config = dict(
    n_experts=32,
    d_expert=288,
    hidden_act='clamped_swiglu',
    optimizer='muon_variant',
    max_grad_norm=1.0,
)
Below are experts of layer 6 (counted from 0) of a mixture-of-experts language model. Rows are named router (the router's row for the expert), gate (a neuron's input weights, with its number), up (a neuron's input weights, with its number), down (a neuron's output weights, with its number) and show model dimensions 256-319. Each number is 500 + 50 x the weight over its row's rms, rounded and kept within 0 to 999. Numbers have three digits each.
After each expert's rows: a language model's description of what the expert responds to; "raises" lists some tokens whose logits its average output raises strongly, later layers aside. This comes from a sample of Wikipedia text that the model never trained on.

# expert 10
router:478457445520446547525567422529604481379502528522430543440470463441444496519497528486557458592524557470480555422507500421539535554478561589440542557439526448461424530504559500555463514502492528
gate3:514521605496547541481474575536488465450509482464607491503435573413496501483472409429472426477478482515631450496512444525489542579471511512462497447438523467550488501430498517455504441464446460
up3:486545510484489555537466452496452523527478460546492473612526526518557521521534483447471476528548433443580462443483447466570503556514443436436464593457483488528536443402466470488502519493483487
down3:552498497500459528515589512486508464503511523562557568526504433475545575481452513502526479557543421501587514479513551501434556599506470538517515550586471407524520459451564459486451533513509584
gate4:510530505510520478485472499559497497570542478491547458491472536426516587552501576518502556557448573538410532420475422467505518470510526461470493475510441549496565415485502440431508541585497511
up4:538446574530527405502517454544519522580536484515544387499427517448561584503460536461534584493367592527468527448465438491504503476542517431492477521459407604514522490606578476473507508523553522
down4:555442523519566502459528470550509493551469483473519542520549531477575443496505560528501507554521479531489515554451569557649522576525486502515546507495495488601575510487465503473441554597563520
gate5:453498528384486462487485446404446512503460460495502452523464416448504499421435408475510513460458449543462448534491500485457542510519484486515600549416445498473500581599541516473457564447535470
up5:479484543425510543399515519467449550620576490531625534553437595565560506534564377536445472455480510545441494373507515543416504475563507400523500533449423413596586441544491423521520443525391491
down5:502491548499516474483657511582494521515512474493537510452492489490436600505460409600473491495494513593431513420408518490448447508551536519518506416469431492569507508467537502555510499476447361
gate6:520518462473472497554524517399495591547585580596462519423558430497427352573488495471539504599493483451485567452484527486507595518550560468453463548451542551534479524512492434524575516507447507
up6:531548421567516641537511481454592555527577528516469551477500534519466467532486509486537459502512488456461587467434526502480540497556551470468495555467525531566450491488446543524540414544455508
down6:511476514608509436558428518535561501625557474562453495532460469521425404480415543568460604536506506482454514464544529508413562405436484509653463486520437455485538471474435512566421458487487463
Narrative action verbs. Past-tense and -ing action verbs and their particles in biographies and plots, such as moved, went, died, leading, out, up.
raises: " the", " a", " and", ",", " to", " in"

# expert 16
router:458529458490500597553532501531473505481496501489520600554384417628558476418463616518509529507418515574421565475438522464528490522533424501490452514534487492457488459476494516554491551532541497
gate3:522457561533542560494543552447491472485441437474483481520417461369516487501493645481516547609435433508468534457589464516537507481484495456493537378551539605553395457449500459507527443570471501
up3:548455546545504539497511536513481503466403457456373522480443397350518506575529571521527480607446524510507517411565452518572518495484494497521450465524522547589390475479476472492525520527469477
down3:501395481446498470464458530537520347468577482477512557548546545480523537528424551539554494596545428563566410547581473392475479460520500480481457450534543517606568584491495477375494505403326523
gate4:433455459508537436461517498515526551479476521528508558440558511507501386508454561509513461508524478493506512498614552494526477571445541540576484573508533540467626492557521520491395414529576443
up4:415420544485479445429490555514451648542447484443509414548554616443510497557491518496501517489540474483568532555456460506473534530566463476445475434476427520499463484506534522505507533549501426
down4:547441551458548358518454381517468567541476476574391487430461514456526476478518552520536456547462505620479396528425544524532538462419426362499484504538549503465477521444422456472547521537541544
gate5:483443515521549439515566574459575546474524535514521528552567453511532430543497532459508549537461501511517584424529502512451538476587369434442494514525529502516473601476540481490446553437511433
up5:575426463427487402533571485482519449524517515513478517471473507482463500488448490368471504548494522483397526560460451534536521546515467480558457557537485455508456552480599464519554499445523472
down5:478545527585555461488583399495500451481561517521441555497525441470426505479486518528494496444545580508521438519486483444548602445601539397495492494499609533597462483535560479447456491532546584
gate6:502497450521519585540607559505406457453535454545469415515524442520457503413555546529493540494476505506365487522526608481572484542605466605590484466453545536506520533555550531446555549484527561
up6:509469502514458487402534474533599488455538500504575577561506499498462534526423393535460514504476429500497435582518510593422557547527565472468495442523530493481457572515504435500443490581522551
down6:498441437567517439511560547536476498431475464455515504521511468557504394549536518381549582448464455421494501443497578560511520435453494419480532447524589605520505552551512538501458590406438502
Table cell values. Numbers, years, countries and country codes right after a pipe in sports and results tables, such as 1990, ITA, 59.
raises: ",", " in", ".", " to", " and", " a"

# expert 24
router:498496476513495435428467482469513520519402478512498544538480504468562472551501495439532544430485489508457602422576563451447512536476503613414509591436474447448457517558527474481556481544541453
gate0:514427416655520499561540576494491450602469454437576530552446497447517498456605469494496494545506499552432475470557462520494479501451595548492499556452428524523459469435492495553544459509524444
up0:518491452651533471528510547516498462510447485468611484507465543501531473441559463506516470543572480523527520512509552557556427450535498528541516455495453521540505527389481512515451509452533403
down0:482529584455464462426554545472437525422503598494452439477492553563540535471483481569550525466581429502563636453457510556539552509484478444483458463489476448505433507507431533483494529487480604
gate1:472496555419460588500546500502474544483536460459453590471487524538405547427399528468523411506565566485418528462550425569520545502462443457473468536537429538509487549518495512466510500587473361
up1:469532485372502577515546457451568496578519426493488449509481481504454443471432506480575541421552518535491492466498531489557443546521497416503555608522499499470527545531468568532584542592624467
down1:401505540527475599513584518535522549484629438513567516579478517561528540519484512480573566588496437489420553510513485584467597554483498519495519516435390436492514548487464524518534548506501379
gate2:567554473411521569510547450551533486593597436442493485561528471469592451576463455513466521391546543470456507537587577505472465522505447486586510444488450558472505451472574493524500528535474605
up2:454545500488525478469455407447529521525546518387598488469470549494502467508501546589534495457502455494436442579522576456464426598479478525496509431559473507471541425539508520459497603455462521
down2:487442503400466471460437522550478498581461579569640405512540468506406451490597489513528469528537512466555512501540469531518410453543499432512340528496515452447471455492464490513509500474510546
gate3:464492526508456484555476482564560499456451464507479392423556578526443487455447523429552423572532509477512444459502514509415580462392477507577454538550574471513504480509451439486409510468454522
up3:453507579511475385529485559540576537526444455513469428458565478530534414419453540496527427501521490433494465561486480527484605458456527466486484541532519475424529522552521489442453585484436504
down3:558549512551529584459517459476483520579392491467481503534538533421439478464586445503489484468545577522553494435471560531438504475522591500542488449521561492494482459495515538553373441556465473
Sentence-ending punctuation. Periods, colons, line breaks and closing marks ending clauses or sentences, e.g. rejected., Tobruk:, ")." endings.
raises: "\n", " The", " In", " However", " They", " A"

# expert 2
router:547454518381477500479622457496536479509433540527568560442471529618477533493445614464418501436474506517483568471494514586554574590441468555487474503444455504538573473544500595581551464497588549
gate0:490409468492497507385556533469499510494552457497434598572470472433570429509421527512380596529532448515369497486596479542516527463504497504516562482412573550469442464484481427520462528504530581
up0:506562497576487519433519515487396513572443445458515536450482532569431463553500484491560532510421482461483547547498567499462467484451481527457452564523495444427551485509539545572537488449488482
down0:557483476522587486601426555577578502452522427511541528478560505538469381525505455495543439488579505478520460498595434501535458536508474388508574444466472485465486550496514562573498392522503577
gate1:447547535554472507486479458488402477558462387486483506485484448644535599458454586529488537466574465474413504625523503537422514449487533372542461471475503457421526612576519535454442479472530445
up1:426482508493558570501537449536461459463508538457456552491460504527531569482479581528482492407533412479481506539499523489453536531509430503649535468560422404534639516556454545479491502422522492
down1:448443445584459583451586548451488447488571524523534516469555427472528450484573444534533492508658448453454536380519555451586495552522467565573545490502595545523521471503528506488471436541488507
gate2:542506498491485535586423494471514488484573617537541530532532436508531428477505569522497432473453567458471501563522521458571425628494448507485492538396480457586457531519459543386487470478475531
up2:510471422484442522496463443507566502426569559463417473556554514563404525608441491544464439453508519461552552489475474499595420557478422471566511444493599570622424512512469498520521580536507530
down2:489504504503598435479467516499502524515524394452452553480543454581458452521448441551439494591534455429449539459471592469493497494559502483556525512506636555447468507499461494515482456445472546
gate3:434511469478506456469519485506530458563437475517500450461585490463586462500458383576640482493465342390416483489491479569410572536543525555430597467527548490475467520389419482523571465439512449
up3:492432510470404587560528535506453487632511439522524522511514487522529599394457336572582518473391410479444526508443554462526436491573440484531451517525508495445543567571473489525472476456461421
down3:513517464488406488441520495510550563479488486495377499695423501435522494532514478488451511548552605486473446450469539500472500460538535556541509578509489404477526540456537583530458453510555410
List entry separators. Commas, semicolons, dashes, pipes and parentheses right after a person's name in lists of people, such as obituaries, band members and "See also" lists.
raises: " the", " a", " and"

# expert 14
router:512479594529442482514516418597431477436483502478597590501475477571487520428469590560449467609477491523518536429561536565464480483470489536505447567482463558430531525447503470484464466530540450
gate0:566472477482483447394469456546559525522569501545514378424465510524458481431500554446538559544484514568502569514472530462633460518517558519531542522496478527539507553502522502470462390431499577
up0:506555481419488571443459395518499554451462456536607505442480495521575466546450498552474504490537542547529487462461495525578518497480487604496468522456626465536505522599606482563568425302513499
down0:528486485558499502472531574517462494501396577481464457522506490485503471488531460497585449495548499523480464509534432498479466441443517567505482545482569498525477459445453482502482549508519497
gate1:490452422461515504509548510469491452463436467487535558477469452503572516511517536542456480514530558559556461512432551573448498487455584479480475478476470527467452451514473608465542511445615427
up1:457480466481542475521496491587481530529463545450519488490434448516542552477545655478483515390468508535525523405401618582428512394478552496488498430548446537531521532522394547519563575506570517
down1:465424432552552476532623453465470495560511458477470475492529488464493552554583441599526525538556502510500445492447420499422512487414492570563477468545523611608474450423516426580500404473469387
gate2:507408525528516582488529442454523545497497477613538481419504523566401544451468602615539503535450511457432576503515418480463470500472435518466527558526460506525491409521422592486402411488487408
up2:477551515537482602471517466515527471478488470534389503422540468540488488562447557561584419502410493507513534549397491529497557463511459493506478537470411475520506433445519564544428542494497538
down2:466355558543548456602502545536495490472420478421483453477529494427581523504493572455527561495538505557485482419498491553444469437513427491570550528499553623535457540447612441433567453550438487
gate3:516439476490444520500455513548505482478466564548400569611451423432387401465491437460480534546462504444576520515503578384473525487464541501439478385543521541523529576514439466536509490584546613
up3:488375517593587523459561559519521462558517469512499591452465518395428453407519541512563520521496437561544543509462551595593523516577515462424570427437459605403552489462478529523514498490443526
down3:538473454573475473550418483541557472473533461535436500399490486486414469442597456504558383483530398518406454516483542411576542511466550444399506602535561469481470479473447522481447571414576535
Apostrophes and word fragments. Apostrophes inside names, minute marks in football scores, == heading markers, and mid-word pieces of foreign or unusual names, such as Mi'kmaq, Bo'ness.
raises: "s", "-", "en", ".", "in", "is"

# expert 13
router:591491528509467496482551519429525467530516591466591463444475511495584680517382418437532548445391524460524560507533524554476569469447438523475457540492534492543544493520474519587666467593500452
gate0:514468504422437477479482366431525485441523489461461452510564542383483526442407548513491506538512435467476498435470439422550500537511566535535515481521502459482461501513478474497569470534525550
up0:488374425470428436449584426520584495523511436482483495508477524513494488546497524487506400507517533502608533475534396555498542518439505599559564577557416482471497538603499420486564520502462553
down0:623497422430411514482459512467475406538456529451519490439510466484561548548548413466445620437543469524430536554434512502525511499605504553445425498536508412497479513433489494540582443449467576
gate1:485474541513525557525465498385569624415557554494593486404618589473386496610447476510507521572503578489507499510482437442529529497484554472460477463552460467563540593569527483430456595528525408
up1:478469480470615434484541475544513543589480556534503592581550453531622576515527537432457492603489473493575558542534514521557508527554436549442510509502539439521473520518512453543469397490528523
down1:491473525408446535439606448551538536464464380601528498490384508546523506521538514466503515506482440555513425521506495473401441493529474480520512460452480522574430502481467504583513419432521599
gate2:496508491472484502491428446596524428439489543526473532577519429571588509578492526531404572510425534464482489470373457475497483521586358550500432549452569508458495592564604388480465457541452476
up2:504539489510569541496498509499498525519512490557509454430411562513439452446508459461445522545520478427528508452523620532567407496532575511456443523505496463499588472464495424534475522518508469
down2:532475522494448550540434461495510516505547530544530446532447520455474497462473511531610474484493447542409541468319409393515458415460570467458479494492515522507558487503583489426486472503407576
gate3:538562448560577559490590505468435478528407514445598547546462465511457571399468537486501452524510430545503544488415550499553542487554489506593559487492526550532560464527576476525538449488573468
up3:471549419603508517623512515473494501498497457575532597523449482523498561418459476516491526534593465498435531508497470522520556479474460539577536459516592487578532484454488455573424435410503438
down3:470505472593480533514549503575425459537498437556516446572525489555538441475558542507447483438538584555461490513431545463417506526643423584434461454549493525480492481486498498451548498551490482
Commas after names. Commas, often after a proper noun or place name, introducing clauses such as which, where, who, but, or appositives.
raises: " and", " the", " as", " a", " which", " but"

# expert 19
router:535424523443381582473500497475482452481480595438567477454485486615505522467512532468441531546488519546517484467481542474552511591552495541537555519505511513448537493466453470521579501521530444
gate0:619503547454441470560427464506512506408482532478504518460526435399558491615489458556496490480490603554433494582485505502526507526536494449487522506542468432504496430511534521536523479554479564
up0:440562481534523536446548643485508530534573409502501513438547505472486511437530523638507467485499453530487512476427487453573525404455609581435461551467399455466441517524509435408574468531445440
down0:554499459508493499502453509540528515445427470482533548477533508435454484558475468494534452503414554414547494543467544514535523469513553467521440547516512551525509584491436458442579511450549429
gate1:520479470457616567405470459535432454560433510440496531405445500557584413494558434494524435520565413487541518443501535520575484497501568584558376508510523520554466515386617448506543605575539405
up1:536458487481623480482499506525474476446438528472489586420445498481574423464522472487487421624496446424520557408528512468501550567515549572481383512533481525558437540412603485494525525508500446
down1:514576508513488451560456457481505521519600487588539569521435463477522526510463463482566483512448468452490497490494460484471555506524450480484482546439516417502499452502470550545534471542565463
gate2:488488509519460516529523466551516509590517556544449579435517478475503603528543524451529567473536614576555422450495503451510484552540458477477490468532505503480569505548500470462424479464558395
up2:485449498527467478475515468558460529559587608541491529465526478492474503482532518495523524572571549469427473476493499552469506512485501472552429487516539522458510520553417545493470509459460336
down2:453477472408526490511434464504511446448416483479528506567500521443524576531441510529489553497429508572528465500469436474550486508512465485598497514440544534456511503472452531489466487609471581
gate3:494554406518493501494564491436439507566528460604565456478662502499525534524517493459481424528407452544419479434509521463549500500514570407512536443506504580431510516474443478536519344523442549
up3:548500475506513504524503508510455573513473451459525577452597553441539564515518534448446559519609519522448398590422498520491596594536438503425479443487495516439502484552498475497419469402484502
down3:491544507452527497517546511569496537565499511433441434481486499507498458510506394520490405450470462494486522476474476486503373494441556478521552568460507478524491396501486568455504501527467478
Foreign name pieces. Word pieces inside Slavic, Nordic and other non-English personal and place names, such as ov, ova, sson, Dzmitry, Jacek.
raises: "-", ",", " and", " (", ".", " \""

# expert 0
router:470488502507398441490577506426572484473560490519522555423504565574442587520488543563541446437551494468490568447561462527546500566428492512552475567569569453426492549466575582463493414362580483
gate3:473502595576481571553547486452542619524416462529474519428552497562574509475424476610495476429518503511462507550556689485525413403502490478554518557456419463554474488502501482506515459541546501
up3:444505569651550494488519447502514622545419512614448485445508555569594410485489416562508440575540572481499499493493575527533462418495473491454544560445473478453413500479424498540526502533508474
down3:515493624484437491442529585518426462500489517446492479535507474465445513582539488555421531528457505500502522438469463485518576609497561392505551516466470544538540457477508474490464519543568517
gate4:527545578434548458583583534453602515455447510543425523524518475536601379505486472496461419495518516501440527510500519560540505527477488496564483478522593448480515470451520404504556493463567427
up4:509598621387565444495584438464589533487518591522445463564475527582563415463449494476475394497460494498478525524535463629538503522471470513574486526572571479524567457500542522490484516476575457
down4:475538465478461474465507422537562541555475466505546508508578430470431473491454501583505528494489526510432474500540482586473477511483557570518530513424600499486405489518512482490475598504569527
gate5:481506502544568521450512507487543537524463382494510447559435514502558538440494502534551482544586488499414539414407519444487595443511534447500491514491502402526491520452574495521457437569466496
up5:510533466529565534470620581551555463537509570484556489492404623462448591455482468570448460542545470436485579429378453445540603430530494499535521589452490457595532566498548524422446496569433512
down5:438536502466535551456534467601507531595456514580459527500574523452491538497435548532449503554492552543508517470465422577418455510454465467610545586492503477600514535483548480532466568576522554
gate6:537483497431425499569537474544536480436406517597637535579549501551543512440483456475572495474445522399545525453506563676552457477565514619556491523479379483463507465405572459519465475540432462
up6:543566401467430489551513498640514460501446515490489527539514451408692409545479400484515496415447604543501536477511522563492534451525477627572461526386411449465411492492508481511390527540457565
down6:407537514570558515474435535485519465545582568506522506509546489532450483462567527561552472472499542404436515507462432562458477502530462506468580493469509487531504495482528537497530461478548438
Coordinating conjunctions. Conjunctions and list links like and, or, but, & joining paired items, decades or names, plus month names after dates.
raises: " the", " a", " an"

# expert 23
router:541480565517500526469490452471470609486531578477532583483521325513543512532476510574468526553514551493499603476457514438471501517383396578428583491500457477451496470567541492472578489458484463
gate0:518448477497454567423520545565505623478478508453399536474481542524472513584545552474407491489540491503450543476565417433460484472485549560531595519432512490565534663519561501442498512536578590
up0:530457531456463591490523566532441665519510513482484563444537512605578615590523581472484490469540504555511599477524432463502512563487380537583622522478499476472504556504498515490526540533550566
down0:588489525465557467509538535546436504461466498507543528478584487511492538626565482577417422434421455531548484545520520311497492627478514487487553602571482433459470562507486508513493453563571468
gate1:503505462463484533508623396533506500402415567525547533534436579494449429480584574469515467532375549546458497533536509523495599455488453487514527485558523586538389489510470438528466445445467437
up1:470511528604517535413437512420484491463424519473602449504525604579474473529495586471529534557451472483401488510456506364471485380454498416465450501575527551488517484556452490395468453516569407
down1:379582508398482590535513507505579528532523563489491517489495431532498477496456436440437578471429548475582499556519447479541505408561584515422498510563528394461507487474477478551480504473539499
gate2:550518474501620592490499506471619497523419466509572490494507438540582547495488473486464443534502458546475605435453537577557547425488413582505512552550484505494494470471584463546453503577397544
up2:510522479511528582581491529536573512520402571548511477459426465382495562497531496507493459450563546458507578439488496491503510466531483608499550428497477489506499477459554528503551475520486488
down2:509494543533540478485443590472508504550504466552502507474486404532537561516519594488546458433490507498467429469473471467480521486540425453493487498501477593438560490443515597612445539571475522
gate3:571579528507494445627516553505456462583437510523519515437390472532500422493466557439555516504363475511468544519506437519424495530473456588464453469561546518550466568453432538420394331438450582
up3:489468497539500479595485554532459465553436554521485510443497587465425416492537503507512499537520440392448543502497492440519472536442500458537546496474524550451546449635522473547452439499528551
down3:495548440420492501484455635449524601516504436496566475454569494461440526463504559541510571419430586554630494543447452493420470512417561522528515474584474537363539578477512461534542469528422505
Measurement units. Units and symbols after numbers, such as km, m, ft, °, ′, ″, %, million, often in geography infoboxes.
raises: " (", " |", " in", ",", " and", "\n"

# expert 27
router:472474532485521520452514438453473594442542540539445508502544496488464557499505411548443527528465495568474527409524485477508482465527452505452457583524379427461545467592543612533513500480522456
gate3:457469445496520446496538633531494511489587485530525574503467505487431536447505477561475467569528435545507568434459525547471474550471524454454504477447447451518500442525589429457451461478555453
up3:496439627478520577509498435486419512615491481454489536590458472482511536474483549483486541485459547521476486490498511594530483562547510507424474508504571465477476565464524470460476510461530457
down3:451496507395482497543524504422511558528562435531444433484563524468474495481552506634516529493426467514459519454457578508467538603441591462426551586504512529466518494455561533440478521563467610
gate4:485450490448478482420548476399511511484542450491480521514554479485505595517513441528551463501507505422460508522588456480517407513527527550509389540561427479492450584538534466480448547529442551
up4:477439532437402493462496486480527589528480592480489563507518476453506518491479446494515562497541548473573587479506549488468478496567520493508531487465490507467501505490535500509516434423513537
down4:476468550462494541512452478552529507455552517492596432390489525449436486471497458526575462549543471530413479585527464395540438510493477423459441413582441573513505509521484499534537459480548483
gate5:560480545500532480516547541459454540563466416473510512488540525459480479533470450409539497448480556472485451458459449471535504539488538525439547533514493561516575464564534535502445571474485492
up5:550523465444427477636460559563564569532414539452479475562556469445554491554526470503603452494529572483536524492481488452445449465485538560590455476518538468516495456591547450496483581514538525
down5:576551468629514539595505497565453496475476572465533504497559606513478527524454537534478452504443474475495556456545499541514625591423483526471570561430520398543458552540512592535528431605506504
gate6:586529453501551460452526487576550535540446500537403538443522522424500542452482469521525445468477339500556519600486528488533492571561441587460565530413461502505485527529513564459537618537501528
up6:554506492515550411567590541554601554548472460551515497512430587476482485450554435479486383485438363462587563499473460502552535535536480501548548488391425530487503426501511495430576533516510520
down6:520486501520479511625407427550442490534465520516552472523485518492420538509481481517495479453438525551481445512498492469482496477547504531496533600471473484486492433540537563474440552547524445
Topic nouns and plurals. Content nouns about society, technology and people, often plurals or agent suffixes, like pharmacists, services, students, intelligence.
raises: ",", ".", " |", " in", " to", " with"

# expert 22
router:568414521517512484553554488534589508517496404446491539504535474486529485555515483516504533568454449520494556463426463496499462479500488461500515631513481423421487522475511472511505549446513521
gate0:552460545538523493496550523567503532459438464468492528415485452525486550480479481505482493469502537535526519512521388368467533427503424573595426443515471480457524459449524496477553535520606458
up0:475488465584475433454551598508543467561520512412358522452469455501418477486480470572544502474500533466513480562530490485462414527493480505543373504501529530506505505432492535474576546519599473
down0:487486513494542461555498469499475485560520564553510462575413522499522512456510552618528516507519418546455428479539510471476495554445512426532517454477564463557488514467553508483532474529469524
gate1:550499592494501463437487506495541469576483516596471497441472465571519548533532438476457557465451472506514533551538483505471483495450556533470537606519593489484457497506411495599531563439533481
up1:414543601462459522492520490542498580502417428476498497415565524600567519648463475494506428491444491524593528478471513540499539459493536526451566523475591502468458501458500495453472573460579481
down1:422499509526542474497516541403514508539538468499570499538499479541464549396541503502529495529493379520510403423485397540483480491540491599532498434478429526454493472542471533567425532551508459
gate2:468487481565424499446518524434486529435497516434452450604468545467510509424574512510574480493478461456599500492484458489428503481530544490482524501451467409514531609551544512455570595559538422
up2:487506516556455514428459460507426544498477470559465466506527622535498603455618478517566450526430473497532497483620509471423519599581461518409477555553456423582509510464502456415526496507454488
down2:534498541547508544632458503530501527449475559581429456557557565538518479568489504504457541472538530534454426585443418543589457524528477415518544587540555532512505527476534506512528500527544441
gate3:560505406573516516474485498470497537476444450576425496472560476478521438537578518433493522618560472533490453409503476506542444498442466460549472593536558485516487460476485461443523517517571497
up3:582563542616479560532583562479479480483434560526441529458458515528635441500460484409513412420463514440556521426475517566440492431624566533519396566525555534474429501489441456564514451529526587
down3:459490459598486512520481539520488565404437539427465524501585527539444525424537482586528497468533485500494534427493595504492530533489503478575523508470473481476583548456520425562516508557476509
Prepositions and time connectors. Prepositions and temporal words after a verb or noun in political and historical prose, such as of, for, after, during, following.
raises: " the", " a", " his", " an"

# expert 29
router:587530477476498511507541447440560508449456557560474492487581507597602486417328480522515452481529457386468487550484512574533530533474523505427434502475461523503481497527614454459570522444506534
gate3:545479435385550476577459559438534517538456454450517536515450531495564466519439507519513408438504419576495536507596477477429468501467507470522424483447458501548530499500496531437607520451451450
up3:573574553406515420506510477578524565564450583460597504416496509510547478494515501467520505442475409552499401600511525488469542521486462452489445446462483521468562427442553503491550451431548513
down3:549409511513461481508404445539475435477521438557432534526487546408528523487562613587507493449530572506506597555464413515476478492587493512477507473507472502502430524483560473473489510560485546
gate4:501555452415479531490522401608505485404458420460505522540445523537496497475514535561427520493474463493445534547538491579512554474372479582583524484598554576515507469386580471438483464476507527
up4:555455519436500534518474450508508465391508490456511469411566534619489614535411486519361470467515473563484521456482495532491524542444431484430484494558526510531394411444575425495503512524572582
down4:535427490438516490416493538433472489562524448536549503454414503427476483459514522476487567522536603578469590525576446488581432466506521447458490509530476496442548499463496499502499413509476461
gate5:483512466410534526497506480570551515453543483510444541548539514479482464379542473499529567428410474512458594623502530512563487639491538493480535445504488481451526545427483510513480545558476507
up5:475490429499503531478517467473467509508504500452495548505493529485481556504457525552510568427505442516454528570527555533409544551563573470551513544547452440418430489422543521570521540534548593
down5:553501537498505531429567501573368507434581497553549528420509408498493459512508365425461480459502524491465532467466413554513485546542561524573471456536533531525561505430465451451494547535537485
gate6:549559432520488415458523544515514404491530520474555490466460436608469483451537489526500425447502527453513401517457460447409474549498495629503454479464482491402615508500447467526563491534527482
up6:495598490531534476425542498520476437459464460428564506489482405634486561437499531552521459506453561527535476537451529537464501501543531530562426486486489440425555493494428498582528481508452424
down6:506494510426456568396484505474464518475491459557446453532567583613512470525486561476507484504575500527384529522504475528512487499526547500437537519481591497533427462574508396471478474430637442
Standalone numbers. Numbers and hyphens in citations, track lists, dates and stats, such as volume 2, pages 9–17, 11th century, Height 5 ft.
raises: ",", "-", ".", " and", " the", " to"

# expert 30
router:556468533366498481477566481562595536527525479547452523556508465610471603411493365503542467562524557416463586481507533487476498531480486528443538509407478500453467531511551506469556462494507555
gate0:549476495434514507450546483458488558572458500451474435515580668519516389455464481426522533538517459491470495434410421526476522520554444533424461489593501495433512514519492497435560495532406443
up0:657442426404535563489501372473460487604496528493420530495477522554540536483438557402501551591531544462399546418452417585480457540513451561389566497570512427443529453562501452419515496516469503
down0:473489361569494548454463606474512495489524473398466540549553492545514565502640543478509488555508513491509461448443514564513447481556475518462452530477427492512438587599449612538545453451535468
gate1:527584554569484433411542504488472600544457509522474483506508435446509559533543488480535445498484425480474554487557517519437461531555527559571396543566493556441518517454521431448611535478474496
up1:529571486423490566457451468535410481526628490388446524466506498545533505517535536539558495506418458490455588445510539460403634543529512449624441448579415540395461456517455473473530566445470504
down1:519469521495525510460473524566476494416592579506392443468495493465519510405487510529457527460515514543542494471507446447447522579483464534460553400535433495463481447505482488509499468535519471
gate2:434466483426473483536457544524443511544526509556529465440563423520513585434558552588521441493432467533532362510539536501455472564516448561656433482571460479445530578517579476478479517470473488
up2:430479447508490457501422478496527587580442506528621511483496485552573507427483524528501562482549482525457494560486529551475393489492422552534395478553523538418506528533525416456395529511526509
down2:515486512575563491440554517514487515541473564518573404543468383497523461478510566460475518350492524591494490527487598464497494620533478528441448443581526441479578487477497465454481430458450476
gate3:609466536438519522526522519497485518577508403470647478525513522519451494657542468548523464512527468514414465433572515528421425438480530393554479529517492475424424631521459499437512502389441571
up3:484495482351495446460559494503560471487517447532507529526360526478471518503527486609561545493487536560541614427501482469489503583517457452523443524465496462456459554514477433533492517484433499
down3:556488498530498564455515455481473453544379623513540548560493516545400523513510522560605558529493512483548495520445468437496446473514486338427496556493551500556489488485578487565482480494478563
Buildings, streets and coordinates. Architecture and location text: Street, Avenue, building, table pipes in listed-building tables, and coordinate digits or degree signs.
raises: ",", " and", "-", " in", ".", " ("

# expert 18
router:470526498447574423530589439479606479440560517462526518521466531507531511499490491543427488553530526479547479445542462489453559524480546499424466544501453529516527413506497517510524398448498429
gate3:546393443483523451519564487493541545525517546497582486518486514462481445396420467570524508506464568490501532398570503557427623531500489498473543583468509490566417503466441423576467456550436436
up3:513474474557551403456630565452552559535407469392559467466471528489527468439530492534578536505486535591491572490510425587444578517514508590479482496536503477569500661540497511519507576503459475
down3:452426458474570479500598475475624448464382530439552526517446491384535472399495493541540618423480495545526473473552414547523516562514459470565550566454518539477535456511462522515551489513533400
gate4:522476594537609579590467536440484517596501543413489534407585522508489475472448483543499437590502528410496518469560418573538458477491487508546460519490577533500463570438624456535553508487492441
up4:510505573502555487586450561478468480574414491457504491479531590526519452411407459550524419549556516442481463554493423514497494448473493521500532514481491449501444587434515493561483533562555404
down4:432485582460492440529464459451505441510544470484574486468596441494474549426565465544552490486527468397409509488506511558524544462503494524507526553433462486486419507470460442466558511550555527
gate5:576573450414553459498440529506501528528510462451552621528521524498506529403391507547492506424507531556470561560495564536538562487478537454435497429527525569447547533493575547425530588473496506
up5:525608444435477484576419487418540490539460453480591512517478480455534461362540531555397458443500588551408574522437561533447528513543515515445443542543426482482492328490493548450514522453458478
down5:519539395505623466503599590555497529523508514487535583496497550600434478511464543434460442534457489468534499487458453478438487522427532487499510532483524506545576556574399470530587384469432491
gate6:499503561528586518475541510519476421560532495508461513512439537529480499486516491549524484582549482462562521525470494577540578478441455465519461518525470412503458529518526494528537449501485453
up6:485527555456576531407496510485504538502530487506384461417380494545401504555490517501540515487561509486496496443590486450438536493420408542484527538481404460529456543471564488491485484555515413
down6:534462500652450400615523558486538458479383459448530634458471513593485443527625399409504489461476549464497543525449450473511531514604559487539522469641457503531529477532500569524496372468457561
Common nouns after determiners. Common nouns naming works, groups or roles right after a or the, such as album, film, study, company, village.
raises: ",", " and", " in", " (", ".", " to"